python train.py --num_hidden_layers=13 --hidden_size=128 --n_experts=80 --experts_per_token=4 --d_expert=32 --d_shared_expert=0 --hidden_act="drelu" --moe_layers=[0, 1, 2, 3, 4, 5, 6, 7, 8, 9, 10, 11, 12] --router_score="softmax" --normalize_top_k=true --routed_scale=2.5 --balance_loss=0.00296 --balance_bias=false --router_z_loss=0.0001 --init_std_router=0.0178 --lr_router=0.000815 --num_attention_heads=4 --num_key_value_heads=4 --head_dim=32 --vocab_size=8192 --norm="rmsnorm" --norm_place="pre" --norm_eps=1e-06 --positions="rope" --rope_theta=100000.0 --rope_fraction=1.0 --qk_norm=false --attn_scale=0.177 --tie_word_embeddings=false --parallel_block=false --extras=["capped logits"] --init="normal" --init_std_qkv=0.116 --init_std_o=0.0 --init_std_up=0.116 --init_std_down=0.0 --optimizer="adamw" --learning_rate=0.00234 --beta1=0.95 --beta2=0.95 --weight_decay=0.05 --lr_head=0.0122 --max_grad_norm=1.0 --warmup_steps=275 --schedule="wsd" --decay_fraction=0.922 --decay_shape="linear" --final_lr_fraction=0.0 --batch_tokens=[65536, 131072, 196608] --max_seq_len=256 --doc_mask=false --train_tokens=758100000 --max_steps=6400 --dataset="wikipedia_en"
Below are experts of layer 6 (counted from 0) of a mixture-of-experts language model. Rows are named gate (a neuron's input weights, with its number), up (a neuron's input weights, with its number), down (a neuron's output weights, with its number) and show model dimensions 0-127. Each number is 200 + 30 x the weight over its row's rms, rounded and kept within 0 to 999.
Before each expert's rows: "comes before" lists some tokens at least twice as common just after its tokens as in all text. This comes from a sample of Wikipedia text that the model never trained on. Tokens count by the router's weight.

# expert 19
comes before: " ", " —", " \"", " +", " −", " L"
gate0,172,178,239,239,193,111,197,174,248,246,173,237,189,239,240,228,150,201,201,219,211,175,167,229,195,208,217,214,191,218,267,215,258,235,193,182,196,201,192,177,193,164,159,248,201,209,175,207,257,224,219,224,195,227,171,192,135,248,230,179,189,143,205,168,166,229,224,180,217,177,214,218,251,255,161,158,209,184,195,175,207,189,209,203,248,200,189,168,214,158,271,226,220,206,213,201,224,186,177,187,217,242,218,171,171,193,180,207,222,177,163,248,242,231,266,182,167,184,212,185,224,201,218,250,220,209,210,207
up0,202,205,166,216,185,152,167,183,267,205,231,232,192,225,221,184,169,277,208,224,200,213,166,175,196,179,205,235,203,210,186,207,276,254,215,208,206,164,259,197,183,146,192,226,187,225,182,185,214,218,195,240,215,185,202,234,226,225,238,222,204,166,208,157,184,239,200,196,216,193,254,170,228,272,201,204,237,210,200,234,208,213,223,216,187,249,230,167,205,195,223,235,202,200,198,256,203,220,184,220,196,250,150,189,159,227,188,255,281,206,139,223,256,201,223,220,141,230,241,170,212,162,218,202,202,176,215,207
down0,204,185,218,145,151,225,271,183,133,225,202,206,189,190,140,203,226,206,207,195,185,199,160,233,252,206,200,196,213,167,217,212,210,222,191,170,242,226,171,222,187,269,136,193,197,185,151,185,232,242,201,183,247,127,257,166,217,192,186,216,196,195,207,151,241,165,209,235,187,222,194,206,171,198,195,164,178,230,192,220,189,234,182,231,202,191,170,259,203,189,157,188,156,146,253,261,221,195,177,225,199,216,186,198,191,233,220,245,261,196,201,180,177,200,171,225,197,198,149,197,189,165,234,180,159,190,237,184

# expert 66
comes before: " and", " the", " he", " The", " but", " which"
gate0,142,226,230,181,246,160,195,191,180,180,246,191,227,194,238,189,234,186,169,199,182,281,225,208,245,150,217,211,211,237,189,184,175,211,195,163,235,170,250,180,189,211,209,198,226,202,217,139,159,188,159,218,155,186,247,189,226,211,211,198,189,289,239,235,220,176,216,233,222,259,234,200,181,220,242,209,213,179,196,212,180,180,209,162,185,226,168,242,242,183,188,198,188,198,186,266,201,193,230,171,181,230,201,179,237,194,247,170,175,183,194,253,227,153,187,184,215,214,142,192,230,230,157,241,143,211,184,215
up0,129,214,229,181,228,144,238,210,182,164,218,216,214,187,190,174,216,163,236,189,220,196,184,199,261,190,189,151,185,224,179,164,189,204,232,206,215,211,234,188,196,226,220,205,222,213,189,120,185,194,172,199,122,217,224,168,205,143,207,231,225,235,235,197,212,167,175,232,209,215,232,230,197,215,200,239,247,203,174,247,224,217,206,171,190,255,171,204,203,169,192,243,229,206,191,160,215,250,178,204,191,213,208,183,241,162,197,201,148,215,178,266,179,195,137,151,243,286,188,197,195,177,171,263,196,220,189,192
down0,206,241,216,197,202,157,222,207,137,214,190,255,237,175,252,179,198,208,241,204,206,201,218,193,241,205,170,222,236,185,190,176,212,173,230,270,120,203,199,195,199,179,207,189,173,249,168,197,162,179,180,216,254,235,244,163,229,213,207,180,196,203,235,115,219,226,209,217,203,216,164,236,185,147,200,197,192,237,186,162,217,145,204,170,211,190,234,194,189,166,171,201,207,183,223,236,202,196,169,252,241,270,227,255,225,215,218,186,173,172,205,179,165,226,236,213,220,243,133,200,205,225,208,263,180,195,178,193

# expert 77
comes before: "-", "|", " |", "=", "==", "==="
gate0,191,167,181,180,135,167,157,239,171,190,188,196,145,223,235,212,161,206,215,239,188,255,245,202,170,228,197,173,157,215,259,232,214,265,270,170,189,226,184,175,184,167,194,221,198,228,186,212,175,184,203,192,206,250,163,182,152,164,244,157,215,209,173,219,159,147,229,223,174,201,115,248,234,214,215,227,151,232,176,189,241,192,185,218,187,233,176,197,199,264,218,214,176,204,210,218,193,149,188,199,202,220,259,184,164,164,197,209,207,225,185,192,226,174,192,220,207,177,230,199,180,204,168,252,171,219,212,175
up0,155,187,219,197,196,178,231,199,166,175,190,221,157,171,222,146,183,182,196,229,191,192,207,190,198,209,256,129,139,265,205,236,187,242,227,181,175,230,186,214,208,162,162,217,221,206,166,207,172,257,199,195,197,232,168,182,172,185,209,150,151,229,169,193,163,135,225,202,169,226,171,210,241,213,206,239,169,224,224,189,228,169,191,244,128,268,213,220,238,208,234,227,198,204,153,187,221,223,218,194,212,212,212,178,183,204,195,225,174,217,210,187,246,223,240,170,230,166,265,172,180,188,209,219,159,227,157,146
down0,233,179,204,237,198,184,220,179,208,190,307,181,204,185,154,235,263,186,168,210,183,191,156,213,178,222,228,253,178,191,252,182,218,168,202,195,276,194,174,179,224,139,239,159,219,181,135,230,205,210,225,202,228,154,225,200,157,106,263,239,208,215,186,199,168,168,215,190,220,173,211,164,220,230,192,234,185,175,211,210,217,243,177,205,216,193,199,191,188,202,201,226,163,159,207,218,205,211,242,183,191,196,250,203,205,224,201,205,261,180,168,143,197,136,184,196,204,204,209,214,210,194,194,170,205,232,177,185

# expert 50
comes before: "|", " |", " |\n", ".", "0", "1"
gate0,217,213,236,155,225,202,179,187,143,218,201,170,179,218,144,195,204,238,249,228,207,212,258,254,192,156,146,221,150,256,202,223,184,248,193,236,213,172,217,209,231,156,204,236,184,180,158,194,172,147,176,207,210,215,212,242,161,204,128,186,138,205,250,259,215,211,219,213,192,183,134,175,226,235,209,207,164,193,216,188,195,169,161,240,273,206,198,213,195,119,192,229,226,211,187,188,199,176,220,169,217,189,209,232,222,186,194,224,171,207,204,204,140,222,171,217,205,166,222,199,208,199,187,201,213,197,156,169
up0,239,215,219,152,207,203,187,195,114,207,197,178,194,236,205,179,209,199,217,197,192,179,264,253,208,133,161,185,155,226,173,205,168,204,220,241,205,244,225,217,229,174,175,173,160,233,169,186,167,148,190,208,209,214,207,203,197,228,175,216,144,214,252,252,183,253,211,213,238,167,190,213,189,231,249,230,190,187,225,222,190,224,154,248,288,226,199,161,161,164,217,206,189,222,190,198,210,210,222,184,234,162,206,176,190,173,154,186,194,207,162,231,188,199,183,254,243,162,250,180,181,206,215,168,179,196,140,205
down0,212,216,212,169,203,216,216,216,161,174,180,237,210,158,149,261,160,247,187,196,187,199,214,205,220,203,227,171,199,183,207,206,163,237,268,190,199,180,259,211,161,205,211,162,210,228,215,219,183,263,206,166,187,220,223,218,287,208,166,195,190,185,175,200,136,230,161,171,212,210,150,211,214,179,220,139,196,164,186,193,230,225,228,213,172,228,131,202,194,241,200,267,208,149,214,187,151,179,237,194,174,230,200,254,188,191,198,246,203,206,197,271,221,183,186,215,183,168,173,193,233,189,226,177,220,142,219,175

# expert 58
comes before: "201", "1", "200", "202", "2", "0"
gate0,188,187,224,150,181,192,163,165,248,206,185,126,205,198,220,261,181,179,205,180,203,207,261,201,215,213,209,241,191,215,185,238,179,165,167,214,210,214,262,200,219,157,204,219,239,215,184,252,194,184,203,218,243,149,147,219,189,179,174,195,132,198,205,228,228,190,149,205,222,185,214,197,216,214,216,166,166,155,268,197,184,170,232,184,181,171,191,209,242,258,209,200,179,174,244,153,183,175,213,236,163,175,229,198,234,191,285,185,239,243,220,193,188,199,206,160,212,192,263,181,159,216,215,200,197,148,194,225
up0,216,187,225,202,258,226,176,180,235,209,221,206,195,159,193,235,196,115,203,220,150,205,210,182,213,188,187,232,250,220,222,251,190,142,220,233,195,182,220,210,268,180,224,230,232,178,175,258,204,224,222,208,171,188,148,188,235,200,141,153,156,240,178,253,231,148,191,241,222,181,261,193,221,225,226,201,183,133,236,195,162,193,179,189,172,188,217,135,194,169,226,192,222,169,229,213,171,124,248,219,194,195,235,180,206,190,207,201,185,193,203,209,194,179,213,192,246,213,186,186,172,201,235,195,179,165,219,170
down0,273,252,175,216,221,226,162,151,251,207,253,175,176,166,223,169,176,193,188,208,218,146,230,218,164,231,139,205,214,191,224,195,161,200,229,183,209,193,179,163,213,178,208,205,199,252,190,209,253,160,225,211,168,191,196,224,190,232,188,172,231,222,218,232,197,219,258,198,181,164,195,203,190,195,221,195,212,194,196,216,279,153,221,221,218,210,200,244,240,199,173,266,196,217,225,163,183,230,160,250,187,197,231,237,156,158,261,207,178,222,198,254,256,209,200,174,245,209,230,232,169,164,155,214,194,188,180,183

# expert 39
comes before: "201", "1", "200", "2", "0", "202"
gate0,220,165,238,221,213,171,149,258,191,198,189,231,215,178,187,199,149,201,206,207,165,203,173,258,183,189,199,203,160,257,179,251,183,148,181,184,201,214,241,187,253,252,230,216,194,226,233,180,206,161,190,227,214,235,210,132,206,195,222,184,227,236,187,240,224,171,255,210,157,179,201,225,205,200,203,183,183,201,188,202,194,199,203,203,229,181,181,214,224,93,192,185,206,226,196,186,158,184,195,190,236,206,202,273,219,193,208,195,143,155,222,118,211,209,171,233,122,193,228,200,220,201,203,243,198,229,235,209
up0,198,185,231,241,229,179,188,276,203,235,175,179,218,233,181,202,118,202,163,224,158,191,164,264,181,231,201,193,202,220,170,185,223,181,198,206,206,222,238,168,225,230,221,176,176,229,217,182,187,168,201,220,248,203,189,162,159,190,205,173,219,213,175,228,200,190,218,202,177,182,209,252,220,182,179,175,142,176,231,221,179,207,240,190,203,172,113,224,241,129,225,183,178,227,215,170,193,195,185,176,234,192,204,243,233,188,224,186,195,163,190,177,213,223,140,231,153,182,229,199,251,216,204,295,222,233,177,163
down0,191,233,236,191,173,193,217,257,200,177,232,141,177,173,252,206,217,174,179,199,177,136,221,121,178,220,146,188,222,153,146,179,176,242,186,180,213,182,197,207,150,166,269,196,222,231,192,165,237,189,215,173,191,158,237,214,188,189,241,165,218,155,198,202,223,177,200,155,248,196,202,176,205,163,204,200,195,215,203,234,235,203,194,244,210,218,178,295,196,220,200,192,197,163,199,174,170,219,204,203,201,246,218,192,195,199,189,187,203,207,140,198,160,174,232,221,205,216,260,209,269,217,215,227,210,246,229,240